Weights of a small mixture-of-experts language model, trained from scratch on English Wikipedia: 42.9M parameters, a variant of Muon for the experts.
Below are experts of layer 7 (counted from 0) of a mixture-of-experts language model. Rows are named router (the router's row for the expert), gate (a neuron's input weights, with its number), up (a neuron's input weights, with its number) and show model dimensions 0-223. Each number is 128 + 24 x the weight over its row's rms, rounded and kept within 0 to 255. Numbers have three digits each.
After each expert's rows: a language model's description of what the expert responds to. This comes from a sample of Wikipedia text that the model never trained on.

# expert 33
router:159135161169152148139122127117134102113139104169121083094108167123115062138146097133089082127141162121133086114132114148141104104111128109150117137122135091117167127111115088118126155121112120149132159116138127197134117160160114151141160131136120144154157116162106144122116102089148112126117126150124151149139133136139141109141104106120111127174144149111121163137121171112118139125137181118089139128142148084147089152133163129118135143139117123151112126090183124114096178103096138088053149134114141128129109122132103102168110161117151153131132107120157158158092129123132114116134107114134135143047156132158169164104106146124151145118105140095083157088159106104143134130118
gate1:140134159117200138123159131124122143124122106103108139087155145080113114164140118122124131112135106110107146136125128091142122092158113107127150086134167107118167155120107125103158077121095141139112104138121099107115127145146154122078156124147156132109119135151148143078122104166110051133115123145185168151129078130123102134155122161105140110132123175129136080149116117074126154123108127115134151106195118127122158145128147128134159105137130140122098095161091133132141119072140129113145152151147146143123159136111079110142149103116045125118160127116146139155114110122155091148114132136107143140121129173154126144109131142143131109098103108130099125161149158095116120117087
up1:115109156098136095135152158125124128118115136134109152126141122184140175131156126143065153102153135136111141099150132127123121147151092129118117146090114105109147121137158103096150137101108128102139106111146111101154096124124113130120131136117148163154113121100087166100140103149131122110146128119107142119165139099132144112131150093154118189086187181124147096083082133110133123158135125138121151101117141117087078172145150134076161118163134141111115140178098115126093155110129127142124100120150125189134161160141126103109159114178157129130158128134099141109100144135119124092145120045152110143135156087158125134136123120124155136149116091104113082125121175124114123140106
Description: Standalone digits in tables, dates and citations, like 3 in league stats or 4 September, and b pieces such as IS-B-N, Tur-b-ulence.

# expert 19
router:121086210179113116141130157181147143104119141118156169119150145105123115168116083199110117106128123153120174105160153112136128104125125126143080151155096143140113137157144113153140165155114124112150128142160097117145171099104090125193093125125134113075128139135121103146097145113090130122083106118109157149138152143119126141124104103140116109159157114132111123148128084170116132130147121174122160149132105127108136118153136140186102128116118122098108128154107123137114127152133154153087132133121146120132114117145120109103087130123153102086153145159109136106124091108151114132114109161128179125147126159051109121152145113128181135131108140135111129159134132110114107144141
gate0:104117149141085131112138154137103107121091111129147120132125112137123124147122160113080182094117118112128133117153106124131089114127135127116169194168148145114160108136123119145162130134167120135153102123123124099129134110153113155106163109166117154177108118162089142151139172126090109126191094100166179123146095092124125127141118097142144137102109110157172115154164142149129090135119127121154094108106118189136124137109149122123113126130133134121138135139175092144176110137148131106109115094107107133128131115131126131143115119141098114126123161080151172081170099143143102127153118128141147099179102128123109110131116183099129107125134119088133102153083087109138197129113
up0:113121122129127113100111136142108140136104136090132141127129098159074146078121154149150164109064118108141147134143130131146074110125111114152101158138151177151155125102097133083141142081161152150099128132136188119090140083124115171128142145145115143153109153074108166142135124148135141153122107137106140144119097144098125115105134135113141116159134149132114150087132133197121140149111123176119134145138107117080147140118134140100091119090145132127144150143116109100137138114109101067130137154135107127112115146072127128135152145112142169134091081119146140097120151152109137134141128136076094152109144135116172164133149104138154154196110150099142118143132173140103123125087
Description: Plural suffixes closing a noun, mostly s and es, also ers, ations, ings, such as call-ups, changes, episodes.

# expert 50
router:108106094121148159101162143140145090135131090157111127167174108132181118147119114097159148126176140146164147118138143145148169156151167079142146125114115120138081130131101147110144120122177149112110117156132097114099143136113125146151108127124113104179181146145106118133135142087107125124136123085173168155142133107123112120113147160157137144165112137130087117152127137165134084122172151140090156133134136105122085116102149103105145132143098125119115118160145148131122144146131176102139157125104134155121137135144092120107106170157160152077102139130114128161152121093119216123128120133169108107140152152144117128143114175148143113115169106152125146144163109134088114104123
gate0:153122121103127096156119094094105144142128130121126067118131109141153134125179097097161082113138097151068132129121146148076116105149168125135130110139114116169130098124136148136143077138171133140069137147121126108102130138088160122126095104098131096142130159115121118144124135100140149106122161093156126097169130125140152122187143117098144106159145145083126090161095125157140147127099143142163124102140169124172152119147139152114182104123108132109151106153116198173113148113151153140167147150172115116161121081146117089125092111122114156107124132106139105128100139138088125153144115104139128126148122115122098132113163095085127133113139114133098133161114146170135131119123
up0:145111116162097145141059105119102118141143126087134146111115156150162125114170046172106105086137134143126158130080104126131094134114137137127122123124141132094142071152135173125080105139117127104180109136186121150129144128155127088124100166106146171131111152155154172097148163093112129112138114161108080121143091087165136099084133112132112108104112125138138133145158119140151154159164134159109110137161117140110126131120146124142094123124146095119096117130130132105152172139130145074136083090133110152142139122155151118164099153100116139092119136148184142119129152130149128103120135128132147126152130121138121132122167145132150117117177111119102150150099113094123117116146
Description: Final pieces of surnames and place names, often Slavic, German or English, such as Hejdu(k), Martine(z), Thomp(son), -ford, -shire, Belarus(ian).

# expert 45
router:143115148130103101154147114098143085094129132108108168132118132136130143146086133123103076141087123115084099050168130126140112132140171137087119161122096088169101155134162134138112122102098104121092129121140122133148095164140135123080129081154159124154114119094108136145172137143135150133143134149128085110108182166163139096123157147100120144111151112122133142150110133109139183130146132132118090104162105123139131101115119149106131130136153139182154159087147131126104133117126148146176139127103156117136144163136128119107098153136138168155109148127117105152143118121123107133122115118083136112140146156115150177119113097136091119093073100098134160123160136116173133097075
gate0:110113136079119144101090134110088139105109160091133125134121137145130102112106128138064142138153142174122130122103122141184110098114141106148109111152161144176122146158134139159130117108142110114105159117144139101086144093135120137074133137175097140069138103137095149072126133111136135129109154124134120105119117145097136159155138137077159111112112088109139127105162135134112175115158128150141105160094079127201128108125184102132109088125167112067147129147173125134160169154170126165131147128113091139121127104179155126170161160131122148131181167136124126102105123145113122121117148122136127116145107126154144126113127155140134106130095138131136125110107116122141130135125
up0:105099146118146114118132143135139086165106166170111133112108107157111111161144137123115144102127159095125133151155169123120117130143092140131081146120121115126094129076133149152156120091118139125130135121133103113116109126156087148070131142155102107115084133082179078094158173104142107145114141153136128145101120143131082124121130116103082150146089078103117128149124146127134168103123146154111108151117133118121135111096100096119113142148164121095140126141109102158096150132148125117118159133089083137144120162109131114165194116148152155142107151156126139119093075148078117131151128154104156116137078167140087083147098140130125106161105133150113126137147101138164149162137
Description: Month names and early before years, as in In July 2018 or died in August 1754, plus date commas, and in age ranges, table pipes.

# expert 40
router:152183146082129162151112154122090113157148096111179145164118129128077169119117127089134135097149154133067165135111102103105136148087111149156109132121096127100109142102134118106141117098197152118158117115139091115101165125149116100093115111181156126132147120113145130138139136096131112089139149105087116118144144119127141099140100116140118110098116132102122103172113177097139099137130097130102125154100097107121096158138140111150125143152095168106124085129138134120109148133114122154136142173141128095104125102118094163125122082118124160148121131163112154126147152155157108095138095106121113135153099147100153129122171109161150134136117093106131080136087127159111108141166
gate3:147127161100134096125142107095099158140152154146160115135127117145132155086115105142098152102148147129145113143109102114168131112084102139120142124121167140146112155159165120119111122118106121108080051079181105170167148069121113116108119148132159150126099114096136127108129134130135134147142119150100150138174121135111145136107144149158101128106157128164146098133132116066088137129140094143121129118105107132104149116132118104159112125128122189158112135119120115133128137116138097134122121124123138133128149088143123147149154167058178124104161165163158102167124115096119133109132112105141126148079151149151102161149170144117122182102128130106135191145118138131091107137134
up3:118120121130125103143121118107171118107147158143115144107140122157121162111154112154083154135136161102111122166123152117115098098119098177113127083118134122085087162125124120148123097097105186120152120134177095127114078175135098140109155126173090099110162131151113127139088128110148098102136067121151136175111074149144131137176154146139141141139122142137120102094119130149107108113103124134122120146136103119120161129128138111133113108157108105132173145157109094119117131063153136123134105169149133128128121120113113146092065099148109136167121131167131172150120107133129117137144116142177127111098126109123135106106135140111110152208092099127160159122143111140156107101116
Description: Pipe characters opening or dividing table cells, plus infobox colons, equals signs, dashes and coordinate marks like Years active:, °N.

# expert 60
router:111138120122070166133117123125139142147137127103129143155109092165091147130106097115131099148134125121121119130098127131101151175111090184143105134106128092117155111148118123150145140158115136151156089124152117147127126116168135139126142146157105143151135120150131096128144143095102146100150145098145170132135140084147098103103131119118114150115151107119114113153084135094138115081128110132116116178135101145094127155116140105143171137150121194168107093115068094118100139130091131171118158115111171115109124135085107092179152135172135096126102094164096075127086156111134140095142122172103167146146146102097112104141114117139125122112119089085096116148120144148124131142165
gate3:112077145151102164107109129112133148129158147108123119122081172121131124146117112107153154179107120107122121154116124167125121082121145134119143106103138130126083106106112125113136109127125111146135074109103189152094119124122163145108100151101163126109147186114109089111123148098136109146154162098112147140081133120141147129127103086109096157101124126098141121137116152110126097150123145123132156109129106094131144163100142132111137107046127089106140130092124152145135143126167135117143139135115134133140134108145120151113130119087133099103148133089137115191130114149125116139082135165065144158077111123103122119101131079163117179159145101089139119146145093142076149121131
up3:108143123138092091120143132114175141127125134122129103132110163161096138160144137133138152140120150087102159123124115112152142102104126135116127155164117138123114103122191118130132115123103111164077136105092120135189118171152134131141132141131143134159108125170170168155140105151128142115118103116112153150129082127149138099126173113152140121131107186111144124147150137110127149146117129174123177116178111114149109112110064112064150142126151117142149092156149113172194157193121153150154129133143100119104106140108098149141133143144111136135134146121181181140108144123133106114152161113111126137110134125147175104150166139149129109116156162147145112142144086163141113138151
Description: Pipe characters separating cells in wiki tables, especially election results and records, plus semicolons, dollar signs and table dividers.

# expert 47
router:117102107168112156139076152136107133159106159098147144114159117152109110132142115120092100129132125105159121135101180124099125107172181150127177143125118128134147112135100123136109120173169118121093141141165098139126115131128136102148160123170157143109110133140115140130073086150135168110130106071135164104150106131124142179163143150113091119167148141136132098097135139099137080106109129115146151129172134137182133107104164089155120121134132112138180117165110117115125104113180130189120114173180158123139132171121132172134115140163129187082156149111119154119123130089136135123112117148116107122151113136113126099103110108123147138120132127124097120151120136104112111117157
gate1:112117113093126113083141094122132143116129107098123135116108136162123094109141129150127201111100093105124100120114115102135143129154124104099098133129114113160104155112112119135127118134103161140088159082167157166101129119129114135158127145122116132151146118092104170083122116132124119142052122134136116098152139122122153121142137115114137135141172133123166142123078176112095128131125130086162123081143120142145133104116117110142092124127106135146170188143181133150134103159130142144157112178131130172151122102143094122143137118156147107171120162079094144113154088120098121150138100140121146107116152115096167126143103152132166149107126141140168154070092127107131161156086
up1:105122112153128107142156136111180163102154132202141141119182110101106142123094099140114096163149126132096139090160097123077128152149133145097133159085146155171141132122119078122133112110159099097137151140163171134115147148081109132137148124136151144130139178119139121106151109106153133143117154109141142127138091133144130154103112110100126091103166124112131088104135140114139133101138095140131090083125134108109160126139151136107116113124130139118081116111151137149099078125119149138125144118085099159093131180118152141151129138169122128130111071083120138118129171137108108146137119188130133119148099133135130156113115136104126145109093126129068107175167139120143149085102
Description: Past-tense endings, verbs and linking prepositions in narrative prose, such as stopp-ed, bec-ome, became, released, to, by, until.

# expert 25
router:116132143105116112128165117080157091144115093138128184097144111096152085138101127122129166141112159128135111122135138125139127122184153146091108098139099144104122126117165148138143147139141075128154184123117127150158119099122136123194088155109103107103077100098104163137121099135082103158171111135123130103142116142086085147142104166160095138159164126136115154119125130181136108142128127149134137144143117156141163130151151098104109145155094113165159108120118139120130133150129129131155144170143136151150154138133132124131125088088114134147160168118124089142133147095155159108134169137074122118148128099124075127137081108151163144122124127116120147162113087170107132120106
gate0:147110150114090143151131075157135121135159127150145101064141167133186186122147106147168132129149124106122126176162135105112123145164132107123119148138133121151137109129127160112147120099153132148073125112118086149122138098145117129157099109102116125143107135120141139122114110122140176141152134116069156109143118137107094137116103078099129105104129129148157112105116131139131104104105161097115128147134124101189157105135132114133122141163169134091111133103157153122124120175097149139160119143152097121089147135148183148113106110126095152150164144109137094113151156174127129151134147115083163119152117119144164135137120146069131131151071085142145161135077140128115148115099
up0:104114136145090121130114159086127135154122116138117162111150149113173135173151157069156092104165152149103119182077127098103100122105148085123099147126090111179143080144142113159131111114135119141140118123147114171111143118110120115123109120092164110126140140113144098157100110112140116123164147078136142112131131155167160125108150126120137133142153146113154160174126172113178115114105080151083127158127122133147111145159119116118110124151113138156121118132148107133121116158155132177128127115131170144087141134139098137172178142151116125111136081114130153159136155078129143142166110154106101142111127114129125109170090131130123118161093158155092169102112116109154168109126
Description: Clause-linking words such as that, which, who, when, plus the un in hunting and hunter-gatherers.

# expert 15
router:153113117108101142154098115168102140143101149114102096093124146155167164153118127151105117167113115133161182101112084160135049126080117100158140148142117136100114127150125130122135151115146145139099136141116121138114124101177110130141139100135131116143081128119166128143120129150137102101157135113110151118102088115108142108114158095083137115147114137130156128156149125130129121112124127152156132141124115114142074103127141177101124159142152164080107099126091091160123126109119138134130102147162111114137139147127163072149153156138149135177075118075168122122134152097129115158113096080131141078143116147154109106147154124103080089165112150127161109140133127135118093092116
gate0:140119112078119083126108110149162129133135127109129122111160161118131124133132111124185163190094105137107113177101072093102110145172155166129114147082112129107119191124150121097136163110145093145117112166118117155125109126135111102151110077158120134088141120101139143093146121130092157077110098158156133153140134117148129098148143143119130135117164109160147147131129125143087131153149105121101145110154142115134159093138134115102151157116065149176094134112162103157134100156097123155141161136169100120095141159107126123131091151134126168137092108132150148191157119099142123161136114119119174106137121117168131117138120113125128140117091152129105147116122108116119103142127
up0:115101116115117127139143138117166104127157148080127113124116144128171151146165140108155142087134147154132140110109099139133106137068091172127134095142131091115065098147105131135119104130156077069091098116119111157132078118093158146127110148137149096131135063154097119130103128182129133120112143120129159116138138135152096113140143143119153112128114149128141158176105158115113144111136122156153119121129094097167171140161125124139112107147131150131108167121074154073145168106167164120123140106130088107141119107134089132107152120140135078103120194133161135139123176139124115100144163137134135108138135120170103141135123139117146127115115083156139144165102142129133126138166
Description: Word-initial g and G pieces and other capital starts, mostly in sports reports, such as g-ames, g-o, g-iving, start, plus a few commas.